Experts of a small language model.
Size: 9 layers, width 256, vocabulary 12677, 24.6M parameters.
Experts: 16 experts in each of 5 layers, 2 picks a token, a sigmoid router, a shared expert of 192 neurons.
Below are experts of layer 6 (counted from 0) of a mixture-of-experts language model. Rows are named router (the router's row for the expert), gate (a neuron's input weights, with its number), up (a neuron's input weights, with its number) and show model dimensions 0-255. Each number is 500 + 50 x the weight over its row's rms, rounded and kept within 0 to 999. Numbers have three digits each.
Before each expert's rows: "comes after" lists some tokens at least twice as common just before its tokens as in all text. This comes from a sample of Wikipedia text that the model never trained on. Tokens count by the router's weight.

# expert 4
comes after: " |", " ", ";", "|", " (", " /"
router:496490547553525448531470461473510509529511489420362529551524491544452463532556391488512461484445454502326485419459386582546518480423558499499526482526470597443566448531441457495512482497460431587513543491519542519469528434532448468475506425515488427404547480457474493620427508489402473473471592522492479505627504497508519559510557485530464403459481464461527518561510496425534478536476477484466522525469577542498454433532457470515493496483459481505487513461544505501451531483549469451505522514433542592546512509453459510542560396508608486604579475598495468544513534478561403527418527571566486417489577526477434460463558483494506501424493505568565515436558480507367515500384532462542608408500517470497537529496485437572435538507429441520517483551386443484437542494595512
gate8:426489578520379567526521548544472443459519461513521547409451432642532456443458490462529529380489481414509548442475449503530525471662493596535567495453468497456535510458486475470457467532549458495526478434607470519472505533512548432454460544542579488564567546551500539498521508453582521520536521499541465540539489415517521539404523466561498568521560459525568502545520468471494436570495465494346493407549503461504499527487453466586500429532452537499457561512447454532608511512530489495508400489494505563575627487418457508518531521419414592457516496487559464488554421488549414468592481605473606500451521589435458503560580491512526508528548464464540530452463528511572451576566528462519441504496553489533540433569451479526539473553500454522455568486517457444446541438535449
up8:479509543561411539487504528488461488509494435546528552451456474593491430460476443463544584381504444443508602443512424468541526488574448563520559492392504488468534486385476506469455391504528437471540532458606488541486488559534558410535523537567611445538588508573472578518480500446551466518516554484458422541498473383511472463396527419599470559517553431474549494589489501478499442535480458485395483402588506450501488464507494403587476445522477555561418510541483488510590489510562540511528445484498525508562617521433518471484563527414468567481536475502538504528570444502525450459549494637504583491457543568458498532536510535493514537542564445513523447429475554560599487560547534397463480458533570438498555489597495496587504488518470468479515553481461539492452572479507493
gate9:485462465592518446493520507434538441472472537528565508416530448433539488442556595479506525490589479465557445469551572439469520469434399485511428476454575442422486527464536458538474487496511519496504584474442480624457405476487502517495514461496498564567507535608483527485504516583503510439562461538491358531421500508570432442560449470522444567475489488488559530507485542466463592559476505516519523488520472469464518474446554462514394569543476478515542494503501567492446521488668468665491551528551431486555467464459591485476540493560457544519546507454495477487487486450538624585605431492551559512510438563593436531510540462478485423558579531470492516541522512531491526456471497491457494476481571460463533552522532581509419468419438543523536469558584532431517562436664455
up9:507422437526510459550488545471565492454513533527534499514489424433491536430558506521542510528637550442569522401572572465474471446447419512516454479467503425373475539394491421521559449463509528519532540495496481598430406485493485498462515495482482579610474569526547553466449524600523530471557510558588367593433522444537510462594418485480458496540531472502527471481517578516456590530468540556521501477487469572514573440430537496483378536563487522499554470508466559482441476477591406546458599498551417546535501511529592508478533494526475554562486445456522474483478506420503607482635417492550503513532436557542454495511499469444489410528527490470508513460540434504529469475471462499514494539498565456462585470532531568507446403413432492510452426512580460435482593442544487
gate10:539566515594540405535522432488586519455547552485477532522411556523547496446549483520546534473514455455483511512487552371530521469417493572450538516391426525512540463625482525478545451511522450460521561631536573506527473388540449533483507478549540452512487402578511562439428530506524442469470453483554524457465419521495395459487546511526487587540441463488547568497463493498475521344562467554465507555524523502548466495549594472527520528495461553470438516500451513395571482493452547499606505480466460466484508466501545593499529522469555572533496528470514518538578543424497547522500535498462634386501471422472554472475508571466541504447431481453470555438530449517531517557454510407479541552492362465471482324594498472510554539478488475465538520537534526501449510488393499
up10:509554492578487437516511440505544531502557545449487492500395581466505526429574480513532515480521484485438526532465570452496434437404562513480513510395460510493534462595477537485566464492534427512510533677588462492507520417571493493503459483554551472523496423530490609467474526531533458482374524473529552478512492511534440504535570524480441565536422501472571526453354493559473498371613467498499504502509539480594493475572599425523489551439506501467457541577479523468552456556473569479574514446475455482496519370511546540568513528487536523495483538404523521483575525430486558553510594499492601417495495446488534455462498564503507510509425449437417577474550384549470560545456529420466510521430449418476504357557528463521535530447473470435533533511517477565459550543455492
gate11:579595511494439529475383520531474455461461544483489519577428573472463455505419435484554388492501514594399549519509431563512561525470529428457510446516556474486469428502478409482471578495494514497440511530567486551578582479395596500538504515348476454523516479507536493466475454540508526478490538454426477547532483559497486437479535558510518569425609478469550451512560540508498536487539515453462519476438498518556453500438484476512524554470550434510525427553424488525538500510594563531474566479410474458412487480500413450582522439477533505476525444462455490443458474544591427515545537550509528478518533465487472573527457631483466523581564516547575530415502402553530504627543544460484461560375487394535493443474571525553561515434495488400479385422487468500526448482523549
up11:514623500471420456539405615536509536441449546463497469578441619449502472462452465451522396443452508643388526529491443510517566501444525467518508491516546461483494468503508474494526509496468454517413550544526498513574586471411601445546485524419435458511495481466505506486468469525566524434468560462384534556515453506458485436532517438515457512466580510480578489566564552490488561536492504469494508455433502522590515480376480453476567607476527469420503432546542499499529558439511527567498610475461451487455477484561418464586553493515540489516520456486479470448471501514568428545543550528467504531554592411504502563496470535591459487513580543482545476453483393571595447548498441489474496578420463412507446416634516566503562529475523475450486428455566508535547426503483512
gate12:425570545560444504537515539541548519482488547530603540498535560598483451495626453480452479459561455508347542470463521521556484524489440485501489499539515452498508395504466384464534530550461499484499586531584493586481513421438516559528562582438421493499545469440387525485525407436494567520510519371543525533490490561623559536460493459508444507490428432591453535506488538563529543457451434501491516386449560486537512421421348472519417477522547516468364509559462444527471494518483472403570471521504548447541533477430459537558517441444549523578534444564460574458541470526508575415524479505567457452483483589522460515535517539528485488539464484423547513488471447536512444538487494433572477499481504424469621480459545410553455489496513480480569477485502503497465522434496498
up12:540531532565533456522496482414505486466516506487483458509434504537498458530577526459547438507504536453459437567392498419553508509477509407529423503412421455550570434510497473399482533567514465463571600468523578541502548502459565508433441455473531484600575487614560444498398472470529548567414453457494372505484500443609397493453556460612514490510496492405549530469430482532560439460441475425465526485513593492537535520568502438566509511504505557530473506498453435418421492564571496523496506492464501493561503541448594420460538497474486563458523549569492552520532509507522495523476482490588492462421556509459460478542534467408545552442542427438466492553646533547569428487465549545502600549476454506472519538479480450607526553450419428516543483576435525486580506449532538
gate13:567576519623538507511420539422543470489443526507553544519453542556469394472571530515642496564487465520417490475453498507601508401480483475473473512450580536539485420522414420437513465528496467520498514505547501544526462481500494529527493502495389535510617514543534556524447453517518488555475534483505437509530470496583438493448498443558529494508579451488474466429479553576595563450490453399396507554521580512518530527548403474570451434582471482537486595517501507471466488562493490534568467557481442463550581524411557466464518454362559515478597533562556522549562484475505575466512527599615533428460411522409438550504455518478586518426482563510475520476513458490411488454482428501514510489495435495495561519477560448551511575433454450437561459474476560566508517431437571
up13:589530534593444488456440426492548461514495608605549553427495510576499424516516558503642460552553510537495496502416486509564480426457514468454479389502556488455479482550429391361529484469552398486449471463462500538506490511563473557515535518453443499576614543551532540501496476532533476502468539533565428520519483531534447544417421417544408526503543392500453434478514557487590586453489411434394496543513554508482482535461403417567433447497459492542492591566468486513510481464500562534523513500481501480529536501433527510442576529373487493491567577537530456506550522453535550483527444608553485450437464499455479544523425551479554506421529490500516484510443501491460573501461529501461492448555376463538539539459562454545444541509474412455487440518424536541457530472443555
gate14:491448563507537527465418580474487545527532490551518557503477482556496475475543487489489568576594548514525474503505485497579540415505514495507464440501463448468531539577391435501470532510596453378487531408540516440539543453506549618532387449472567515589594540520524522488447429492507509527446520460488429568488511537445430515438597472491527583520472455482494618517501503525525418487544442445485555459537583486498496508419398547501404386566527494488524549548413469469479416471486439487563508484446487523532536522480528515504588513428493545443506435532535573442564546491577605452430492530539495480477392449476511562512447469512511536532593539435573541472438439588650513595489475439580503515475453497431520485436551438553476519463404496426572491444451448489509511464517544
up14:461491573555562495464416521458512485505465506507504522406474546505530415465495430492538498558580511488474475526377570542592545395455526461572489455476472447530540472584418406510489548574634475513449526482555481533516501433486523561557494461525535558468618478490515531571488469515552509511426534485516475567560536499524455493495557481560484477490512383456494525536500550541566488464447456412457539492504572482524497520481437422578426449613507559512499541552480410465488432503504446531609546539485534625537503511534582462470636517397520594516571440518561539496563499503566614466483425569593498452455415487438447570527467491451554524495489538403474542475519455548568525548449487435544542443488494470497482481436536438639508557450438469476556450476455482506516524437529475
gate15:497483528497458565420468597523535496451452482539592490531499489535505501495489487522486509486531529512501618505509471483505603564593488479585427400398496579525409501458495523466499606518573390443397504449547476532389525368516452414481511547518564497514470493435537484502478507531504465510414411480470432527503482453509485500484544431489540521540502477383548511522494501564493448419514497457404437562496509462562506396542417471512409493519485568525493498528495447484559493512493558496597469505505461512691609516490534511557516495428516455423545552528564531637461495444500482450515523579497589436412510570523480535476449470486433493519515450356461544519502475509509509487462560472483460509447450519479543583580473511582503438480459555486494454457559403492584516548473496
up15:502465518471444541505498559548511500408454519531637479529546516547520490531521496505527457442508502518517604434567486444513612574582492446533489373404524588522415502447469486523431613506568452463377502509504499520397532447499411427405510542495533452500457511451508497517469528523493473483468492472486424548517449478570481505493535501461570555535488489389506518502491500585474423422536521477394456550535464480553453397497440449534431506510443545508510480552505490485621513508497509515572468486514439546684591526496486543563488505408479453420503537458575491630447462410498441433546503557497618477446514539520545530480460478496431454509511466410470507464518502480572514431449509478452474460473436520511508564542437537568479437490441532512484471401529385529544520530498443
gate16:488608541571419476472505545406511507492616531532615585498483502571452392440540444469521498471481481467513512546405524495566513467496513540507512461468491486471487454545490437410439530564467493447477519498557530529553522470423439487567508463501507468519527467550522573462516454464544518551436523467416531538541589472549433538502515481546491377492463483432434586565495545582568477460446407484508495498493513526533452419526439373579461515514442495463450466573431471457435412594546531497525486584508492532521497475469484489443501496424442572416533430506505592533609405554501537473542465488498463380447540612525474496579538416478526496515470479502481580475602655515577498501522505493514556439452398435526506503455482392551491600517450511509506479527489532526526457561485563
up16:504528540477464524445461545442511518443534467479601505456508500512459495383516398429483529466538583537442555490455590444553480458523478464606459499411528558467474455515501474467525493566489490579423485466571551627459531470504535503563433471505555489532543447547498468474544502407452532507473550454497557497527521453550460449509495472534525573498552521417438615483459477590578467503548479506519465539427525458476481385493461386471530517486429526490395412445449517483472392572495560502501530538535456509558536554498501575404484433443450516587538439561596509515557422449471515579522466512513582457453514566461525445458535481487544487500451512411451559371590564477600443466498526446520472448426401437484563544489526431546527553503465584421545554491560480451518427452478559
gate17:494520583544543484429517503473560465507469535467556517515504526518465405539439490501496426530493461491469451522467521490552507446466433501517508489471535509518518419611465460444499532540446434456470497437459540598527506522480476529608427503446507459498542423532471572525474452414558532488427492423457460513562513423504521438527498557607453525504509442481426546588472455478571502526464410409422559534518576473546539560482460432548491467623476562470487551558464487429525437535609429477553467561538450521503461478332533413506536548436489524451577394532580516507535478485650516591475424577508496452488442493507468566524440469442611440527483542458507530474467465565482565551414515462472527446550455449527498481471572435649531575498459479434570482521465470542528526469431512
up17:454489486501426520474507479483568475459510578558564513524528531552469482470468543483542525492560523502436469497466549476562462429540474450549545461365485508469469382575497456492519473482530463462475560534540508550473460513436558501559510483487473549495571490479490596467476489580452584551453488475406396564537544487532537487480438504540540503498530392452501423540483480527608506430530448458390506479412619473531509465479429394549429460535522478504488571486512531427543478546578514419500468584518495519479521483399386512529507453428512593479621449521531494490540491488636515434563497547499511394354485528495439608547524443511480596474510529528467557405581453535502517554478453548444470516467526566598549502529573463539557577523457478423514422510461421487467533471422526
gate18:451537547533465536444505463520552394502512478527510485408497407512545431520473484531440579530472531495454490468492588471533535478550454455557497560479476464594471508606456489480434500590503542475546461550556451500556441476556566519590463458527443553598559468493449474518529456519551453568417495446502482525443540436500513487501488422626568494545505397491484368548482526496503534434489470479477498474503522434452599445477506454502558503565482461533501606471539406489405477572530497618513452600506561569528592511382600464433471501436517544476520461492545547556537502533585552431527440494519478483499492560536480535413483496444522529565577476536501491517647518639543558580524530492446451466435479478529514461430560512555514527438448602490512465491461558466414504491557567
up18:485540515552497536426531457506520358499481487541561546450478445464514493560521482521471559600478535512476506446539568477523526504539429398568536584499500451536467518574480501451401441552504578489579434518533468488563457527552545497525514518485430555594552538473470445486549435580549407547463513496489455509498510450476534445566492479589513523543502428499510354596486517446509546436486483501481451518433486428365608519445526486428533552533507485513501597513537413488472447603492483572525455590500559513489562546373564452426484462542592512511513431445536560581507492547570510415531431501517420514535533532564506524435498479522550553549504447541538527536599520655564550609576506441446399505473511532497493485516535526512494473498486520517525482492483578486428564481555583
gate19:455460515467498560464486518464482555386434501483447538449415526495532502493497551545484507417480587481559506632453575418465498575444460549468434565407523596466450494527531534464477530543487481457550551533410492487532488468489511551533561571537533427395474473511523570516375482540523477459539445434444445548507599461477498481515507589584544532499542409476494533522452478627468451464546457484524420482456466547465469462546412497528498456469611496486490445514508464493408469540599442568547497483451572433559510417509562500525553579447460473472477522541569495560508451497471473471502516515497479445509516481513418469496525380535477629610601560530459511476466522586529486388513405540462449532481491462554463472486454512550474519408533520485575488455487448460633504545594457
up19:504523529499495566462443511429493582389421517497436543428429482491494468510457535547489490489450600496539493620437543442499531525424453540440455527417503590490450480488527474477480558530515460430511616593402526538530511448482495557516580521511515421400483458525511577559394500513548550506596442394450483585496511457549474474503522572595527516485561425480449554523457513601499464455505405478491449504484509498507488448563454482563520461505585484521472474513467425500423451535588441527601488514401589481547523451493583490525586587418470461540496503549518473570541457499489529487471504545536434423488526474456392504499518421545472583553576532497462508484459525581544484457535403540486457499488489483549468467454472490536436529414427521473609445485454463526646504549566447
gate20:490576600605464499510507425448541410510587500544503515435444537509501400440551500547555497610468536554463447486512492476592422450489510507472449491425491482488589407524433429432571525514509475483507568462464438600560482439454551561511616509461515516514563431549497591485505472472520499505451535441531479509560443547467504402468414458520509474504488449479494445500495465504562468368399450471505600482492548588528553520530481411583488480547515489630458529558447460403451443532450497563547530564467502505537514462451572432477519504449480542528552471524585562574586436483567566505476414522578574418416440570485470536502489478408503509532476570504486496450573516550520521543529498504499575458460485483555513516488527443586476506409509503429597397487490552452509464507467550
up20:455573534555444507482445453389524484534553530520503462379466559575567416357492520506561513507492535494485467500506473418602497482525467546535514530331463477502501484543500435391553533513448527497640578496475553527557501501448654508537563452469543521445523420517492552558531472385505642543416506472532464516488492459468465399451462486496522412499534449519575498452490514497568578428438449505542537548511500531509532455558486471587522530523510594498484482527488520416502429563542484497544479498512506501564479461446497445424545519435459508555553488511555495488600427542587507518533420521567567491447400597554545488451506502471588443499477545501368527484542524517572504520490574501519470482464500434479510479506463419562491524480477453428567433504474574450509468446502501
gate21:527511485513449458566553477524522530448573537561608506473511500468448463449541507426509496514544480543467515514535489516516485465471480505562535514483530457431535525555528544527457513626560480486483440392553519450531536462486485494560551511566498516484509513489444554508472495538484593575560588506505508510498528458600475459529442576537511467408496502525508575476509451485540525550502394496573465424518492417359492510454472405584487496547538588387459597432441472462528505481508514544531530432534453473602476419433414374558507532480424552481529425574535491439466462531523565431581441521533557526499512617493417561479519564514545447507519508482551467498414567490631467575566453473610593438420556446533448488592536514545460503450522526512523559471445453539557450373486512
up21:523543508507449513541521495506502514501601586524577491511470551501456456466528502449532510466581549516423499461445454490536476477489475514528521469445547495432539487606525523521454530585551469471540473439555502482510466485451484528564543479526522545461522496462420477508496461534458618564539584508508484524506584403532473467550420494541548497428518508496553541442497506515568511493466378477524489354500533413376521531456486388559457455542540573413465587491447498463514474473514481525552530465499456458616465460451447397547550501448406560482501405556522497457510431606505555402615418555532575497477496587468454588510446535510457520522527447459481494454437551538621467558526468467624546471418487390532438454578554448541476543406541538534520536477467456508524394452521544
gate22:421531519523477517485528571462487423568460427485535488494459541496514408477478588552529544527464472512372444473543437500519490493443577504586556431532467528482540482548459519401478468499525465569574548529440496496586535440517544524490500399506513458537515423512495471514569543431415460515550511447463542655538434521586533533512442496511453557513565414504467596418487504539531515528524540524497495458586525513469489650476458499599585428493486429501488503537436429506536503527547463538544536522480538482629526393469573499470477561427486476543530565588520528446494464540532480532456456603495482452510427515498525536508599452433482558590469573435453532435503448453450485498553579421529494435464547451548607512488540409602538510496478562451517468443430516474467468475534373
up22:417536528531432509471489535483457380551476410508559522434462495513566389499450539545533536457452485526362451406521446505505509476481582446580594443516485526537523506546460569424470519484528463539604558542400483508570546455512535510512476465517521500516536440500491490546531543470446511510556485478446551634560462517627527521523474447533470526537587429530464572480468509530538478524563543474482511473597521488481553579520445489602570440492502441513472507487436466541527533498554502506555537527481533460665506407482590509456484578459465512559538579568502496505471502576534495517473451590491497408489479481479491585488600429442440539573481555471448566436492458481427475473579522416529481443449562450583582532489562451566541528513460520431557471448425501527514439473546372
gate23:506490508516582471428511467487550479544594502529448521542508452511503470386533479476464441492527492510532511552449546525507498457449492529511493437484585452457539477546474507511550532518515576459580659404570572502564502462487415586523435534453500458523585493515531590564565485485497556465495562499484404577524459387527470482446427407595559462537479497460476540512385480445487481448539482380458523516425512602494555556465494520521515440528542542422461467525435489433479499607549529489490375573535453535497462517461561404400564433487525480451639451562451572462551498485494509537468409513521478434427521557479455447497557554413513530476464601452408544409483533560508516527451471469471524480504556471543575504507557458642503482495520495467496477460502416481529465478545464
up23:544509451472564402465499433529522501541562472474450499531541452467492501426548470461449433451522507537514493547496528516497451530425508502448511444518544407506530494478494560501534532502455572467542606420576597492530547427452402557519475533397511429512586511470548572512491491492440528457450483529444419529555469406472515444448413426590577402499480538400499531511394453436469454449519535415539559516413454623467530534457524519458483466531526505470481472523480509385514498588523563461441417571498473548471453551535560399436594428477559458421546428527468543464518568472440461524425410528551411474455609516459454490535553555442498509478426545521427536455477540558551501515440460369477506489500581465490541541473565494593511456467521461450472461530510404521447466467484475
gate24:491503498550509532434529537455528490475563462544502473417459438518412494418462445545481431484446458583521514516443463479451552463563425537448462497518609523481450509490433525432586386424517511498456548425537425466593428474550402417477388507500570501488515426482510542529454524455468485488433627506464491421538514480576554527489513506535475473446540536498537448471454484481534458532571455439493442412516501476529543532566579484543527478572473552426491400491476427461422439441521452552548547503543472492617484564485554548435532454449486482591459487479565514571475469409485530502519484550506539531493460555495496538554554501409467583446557658511451530447506548478534505496381481525542406564472410508525490459531436554487386467413503492464465480451575406498540498520392521
up24:511499552478514501462533530417529511491538341521527485462455485497420463364432402505520407489450423550530501494454508485469586497480481503499469481482587573469516475466439540474598468474496482478415567487557460543610362494503464443496415486521629461489529426496541533566387497509424489442446631464453511479528502478561528488497544523530446426446528512441517499492449479485503422478545434463564437486468538465555499537493476463568506479577435595479514398484459453467395394471534452475579506492527417525575490507473545491446523428465467537575514489511549504512497461397538559466568469551481551514487505551507474472482579466432481558513542632514502502406523501473514523484467466521546451480513401485502485492529456531560465520469455552465535463434614448502590490519343535
gate25:463536549541469541526489515407508573485568477474534534468382565620484464411522425459498566430514545468494412569497544523553469415461442452492454561414545463397574464470518484472494475532496462467460550461550508526448424476519510515515507454484484505533563489540426558490507421581474524513449585486553486539530604509534462415535504395544563531474435447528528560537482563548511512493532458450440527484480533495582439365474558445460421449520568598497462608520555513473535521578557483538589447507461526421567480364477556469438494463516566557558579475511486530505617478508494514493454529553561572418465544526502457492608538501447477429577543538436500571488549536511548454396599459522546453502450480443529537424525526417514554558452435492531491450451536520540535456530472464
up25:457577580502576436465473527501525480478567540493518569475506519518528388447572464475505434421533568497477419537399522548582573413553492438507426480415532455540455440562504421506520507488505470422501501519489538518506556502520571510596466424474505445512574452520424575513562468511551515522388469439469508515533461512466503488505541487581567470452475400538479551526553448584542522424468400442401509423512561497496496502544488425558530409538484514512467523554584519402456524557535535487534500563506658485471551454489503488495549446453477645499523490482533589581545497538564527545493481607558541389414515553506500532528501528446467511487506457522478479466462493524565484500413570515527517392443452461510483492452502407601538588406420485489505547537428556475470488502525587
gate26:499594531567527526512461476462414491443565550442450527483413492527473501499577518530565412515499513526473517505485557383483501492476474535483403426548572524533546439574533575546546451553523428445514585462458380499477518429468489511483491549457398487397482504470477525466444432568464409492495468464450455530490562449478466417427419491548475515454436449467515508490495461566532553460557493457467479519510497580463517500586597436483469547454531427494474528567477544508483547504443516493477574525454472435475499494387590488512591488539558542496505580432504566570550490522552448352548603533601556407446543464498425464530492450437478561613566504519522580443552542528466493482467427476528520538510535526522550481601438494500526479410524493503473503574543453581436506453499645
up26:465573544548531461471437495463408509455512522441463514510459489514478501542536511537606441544489467546450549497540554446523494498486469534463395474510561496552519464517470572564493451575545441450510534480430392482489557458511536554462460496508433533398488563480444506479473438610451417507435478477434387536471513416439478439483383460524442551473502485438476585486473458564521480498553476465503498543524490539527552550517569460466461560403569449553449480575451571515502550521463564506440585499453472439492506504382615464508607462529629450543546551411492535527547518528552422343613583517606468462481528467496446454537524427430505530604533516512508585439531512526483508474507430426495526490519510516522527472550434476497524525363473505459479505565531496546465545505489605
gate27:464459548534457470457451452473565471511479529561459522496515521453495480579516402391528385494552553529501511535466477459523567494488450562448513421511516470439539476554471414474608540587587470508418550453533420505519451395570512459590547538540472503478484444567516536567528425478454445461400534480463461571553361498511484537468520501559489527373500496529462498515398545500552472428547423467534437542575456522442480503567568511536547529478484550504449467599415495487496425530503612494514414462618479490532446430546601478428548542525562468453490531521552490502513557603467567441590353559513546487496447585507514527517576521467568479516493550427484551483496506474566475548518503553447404540469469459500371529531520492566551480463489492522503523526433506485554568513480498
up27:486439520476533430482465425497563480551444510518472499496511490442546484571518426436496394506615504539532487561505460473502575524515510581503490452485528490441538482574439373485569523546583500497403489437527359492520473365547518433606554551548537497499468439550518557595537444504427430443414611503475446570510421475484527525477468539501434521433506491557521493516430620487534492461585421485527433541554452509474526540537581510534552563458504523493494465571476535515513462516484607476468448489625431479522454455529556555470551533544550474537531541458533461466488563567504550470599357525480598493549394584495482465555622535458544430540439566443455510466457485466556474549501527510478409520463474426465408495523469528518520452470525495490489527510495489519553543493449438
gate28:492473521497492529491413481393471449485524548448562508574496506588563465476542558522523470501520434424454516518566496469553451501533483499515471428462568449502516453557401503466400403501485506514392526579414506601579458409464446535491499556421558534633497483530512599447490473485407491459530514515492559558556502406522545489506417509515543595521504469453513442507491421534496533485462454486555516546488486487468466532441413480512470457538509553485458521509540469460599517486576469499541616594512537508512465550482540487464612480518556503579575505443446588468504471447550489472499492524523499416547549481507534495604551538544554564684433566584505526446467451531528608486623566496471412409499445476581529472406514517530486469559436485542567484499527495526472512426533513
up28:408475525510467569496407520400482407487528580441526459545529536562539481411574557545522451424518441438455536522522481482533428472572459556580457466484546450479470469576465489463440443514509519501398539600524473602583471364540488535543476557429518506562520496537503630443468481476418461504513492507513533507550545398483540447487453554537550508512572485469542404515429482559508518415532443463522440482490524460516463482475412449499456473510477611475466500493516435454568515457583513464533527572532507482485528560462481430479537527461541498554592503472468592469503496455621462507506472539501536438501506461482501587604469550499495516628467593542437498390432504506500599464538549521495435438480425425583531456405538497511460459505426513467530477551518418500489592385484519
gate29:420544555541531466435423528527548462510477558528611555492561554529551388494590482473566447497605475544457537583476561511579428436521442478414568431429551411435483439575487455447534487482483479501451512483420565547588477557545501554440514467425538570535487517526538556508586507554476515496468477468503525518436504442523486504452496453644514496492509392489458513508439544471542516492494421459445542474519543518562536480443395396578442421547419501555530521542517460496516418519525435502532521503488520394545488538526557460523479485380463513493566445574506551508581499485576589456447461609521495385472418521524515482480540509541514496503507479424486539471512385555497385523567464483487480473464405537508507425463540481559548555507418430458436424515513494525459508450456559
up29:501560518643424608434378537480454519490536526562507560469485510497501411427445490512507513582508571504447491523531561500571547473489452419541547493343516462532493474557495479442487449564511409464548517544514576529584493587567469427444505503498473547590500550491460565522482462478513617539552501493454426559565516465472449525516525422526611495433472480493438499503378567486485398419509412520454575408460553477534545537477504491537447455484485537463552507493492439496473493522517444518497487494619498482490465498452493500441623545504498508524554506610455583521521512508567532473492472555567549422453401545532432530526493503478470474458459484431418600491465479580530427564565450508472480563573460383556485494471502513623491503537481433546515436514480506505524525570491572
gate30:396553509546594547584520538579520507544546468555420506496490574497544519456528474483384466465500516501475527521515564572504465518488365480542588416535469533523592484466495488455608448551592446546470507438624509467489496500494486497482536511511406441495500523511507551401622524489528540585535576537504435515498471498532494540490460481439437533467474475468383529506555499457499504489529476470584525503405464467476507600477572550496530401497598456411394557436433588482465493471493549506557471504465453501538495440448531475421561482524507560603498457471466494514544549448472461466461514516497516536567532442556493454526451468377507523589558559453572423501501355446535467493574430579518472538556496459468416470536617488480456429507541513457525532507464462454551526391492482
up30:376583515549620460530480531532517410580581505611432482440510572524563444458496454520368389447523502502435538439528449494526473505445430448558558400501481505564591464476486482472599517535582398476466549475566545523512475412526468550533525489515473476496532514551496546475536540499556575568513492531511475505560491448555460590501490518497452546405468477418338588442517510491573463474502437460631575436465441496504521538503564503559469416497518447460490489440434497454525505451471538490589514504521452482529506468485558420393570537445504579596495471468492497561514502461557523482440480523501533484524484535539485523520454488432514472539532576443544443515471330461483503508506472603597489491499490518463450488513553489471528459473519537404555491517497443462564497409491471
gate31:444528543546459515497544498436523498490519565521545506496484521524538371445503481533553488533583612527453464447493555475548526383492484514566509496398567496500491431518539414450589588548535443492527558565531468614556416487511491553561505450461518478530568483542392549509498481463525589560545538437462471561508534450563452525520467478632439473519519408473402539569437490502541551426472403393446496463514561478478540468419440469537467496541433532541424465567449460469424504552511446485582444613482547519531467580450528469485524506418531595563550497590573476491582515484550577503542435556516520449415385495478436531492519488544549522520526458450493493433432467519592465495518483506527493528439519487545481505492561385599531617451457534473550447492455488521553486491496473
up31:485459565496461533461545476437559513494500525516478431480514510513584438482559474463555446605497594445525536522441566389535548407535421574494538489455506429498530414490521460481526582586542472496566588520613506581571484486502504584541624504510552521502571521558426492448513499523529612557471487430431436501560614466530516532511485510596499520492481445418393572596493593541501494431517439439479470525469539406427517496450416471536504455561501499578482534575348522493468505516546468487546427612566497562527539490487615509482485465420493464541508509604446469535544456451603585494509439521519475472436441558506433520470499526519472554525478550485486507451462522563556505484509522490505457482434532522467429548513556427550506557414476519537516445499423439482477449555503545
gate32:379548532488446532465562497532508473498369492506485497601517515563511471513549421595517481434530476489388488531369545568530569535605493562487546473490455523600441498569533487450455525549587477552487568481513494491473486460536508479478549431508413501555494490595523466417463510492502426534450432457574527562484486372545485517507564603508530558417520524447550558493510465506623512438469484508422524561502494479529442486489544463531545459454487479584492565552492561514432503490491504479477515388458474629486558494520524470376516502438455478471441537516529487510486448472452528484665497569560431466423514514463512536455593455432472520506475498448527399506478490486533432479507458561426518390431462522538488463616562453533509468495480446520480509450482441433486429479396471
up32:402560582484435490502546546541524445488357506517517494556522514607542507515531417591525502410546516474418432497413544498499545544624470549447538452463433543545446525587513492452391573549584476572473619501525495456448426435526515522466514462476443481559496475569530455411510505512478451515449451469588479529486495416462460533481518588485526597441500523428521580474476415520577509436457482504438554544561487511487484512462502502493533398456433468569495590559492569506483445497470519476493437420482477526550608507527511507396494556427413453499451537507512505553511422457450510497607446543553465433439529461477533533503601456457443460484501474435519439497454505467532448429471436506421552408413470498534466433606553477517452500503463457475482532465523483438493451503412418
gate33:479553462479585553487519464497461483420590497494478506524412503438433474454515468462528538429523449530460407439512512440441551450536536469404541490526474610518517449624502440468544517549489529481491494547508424466515503440532511515571488504490439494424523447473409583470517500507576418509461512492549486541590541455454403423472510471511470441483551544430492423441507466448475563418627532452477540515418543454533520526555487507502479501439538369535457448450423483500610466503523506514439560478451579431515532483526579448572517502475567484559523421474468603553561501551451470445475525556427523469441522492454597536518572513444511543507506492582514547501559455451534418552511495490472546619477479399509580453474590444506599515391470618450472484490516412484481571412458469
up33:504505462483537572501477477471484536421547492473474516490441506419406511435543496443521532431489466548463404512540492467492542492523571431460564479566535608520588459600527451502581512555533524490456461535472385426453457401523477543543447497483449484428561435508489552459495491512581453493438512483532540511613553415459408414472505449481504464491499531485499418445541481517474573473562494466460515466378499478524515540548478547499503517430529410521461405418447496469562491505529559561402621492446628467460488416507544482562564495455509456555529470475535545511557489509472492456496519501457595448465508458461613550544550472519420529510541463546515550477557420495489423538507453506435531688491482432546526449507600436493558495424518602450472510472498403489489542406538464
gate34:451550566608498494469404493410511493543524528502509561451480483542493407527581431482600456478512540515478483476488514454538430382499452520558511505424553451415461413565400369440568481504546498463518548527494545583526509474521547474489508394420510510504549422541484525463528493526473548487408540474518459539439616556546454522474534515559488446468447456410424590519490500527492510503485447478452534528554592513512513412509526397574523415543403541492473470578465500483454446513624536489544466567525526472440475560470562472474503481474502599524591509539453535500549542562625570375461447585582540412441439544510432491517494498440498492494521472496464519456549430482492507488493448546497476393492472519524471463469524435585517536396416480427516443499459503499549537476441562
up34:495511509587521546413409503508524436477485555468507514474487461473460413497553517553588400484639516553441454510576465487509402407440438542549490432511590460471432427551379436464480468493555596472499561508486597514540538463504527508446555476409595474437519460539506518538510495455448591456402472424519496496448564443528466585532528543606485528444464524487488544546516439489511381539460449452526507479500486449503565483455537456487485449557472492483419510564518529521535443486558417491479468559476536467505522484538550476562542489487482584551548531485438518494545559533588661471483449539528477449459513468475421484499475451444480452548556411548441497484512509518513478440521423547437446470537535569595577408455537482526499477419444508453517462570570582562497497588414573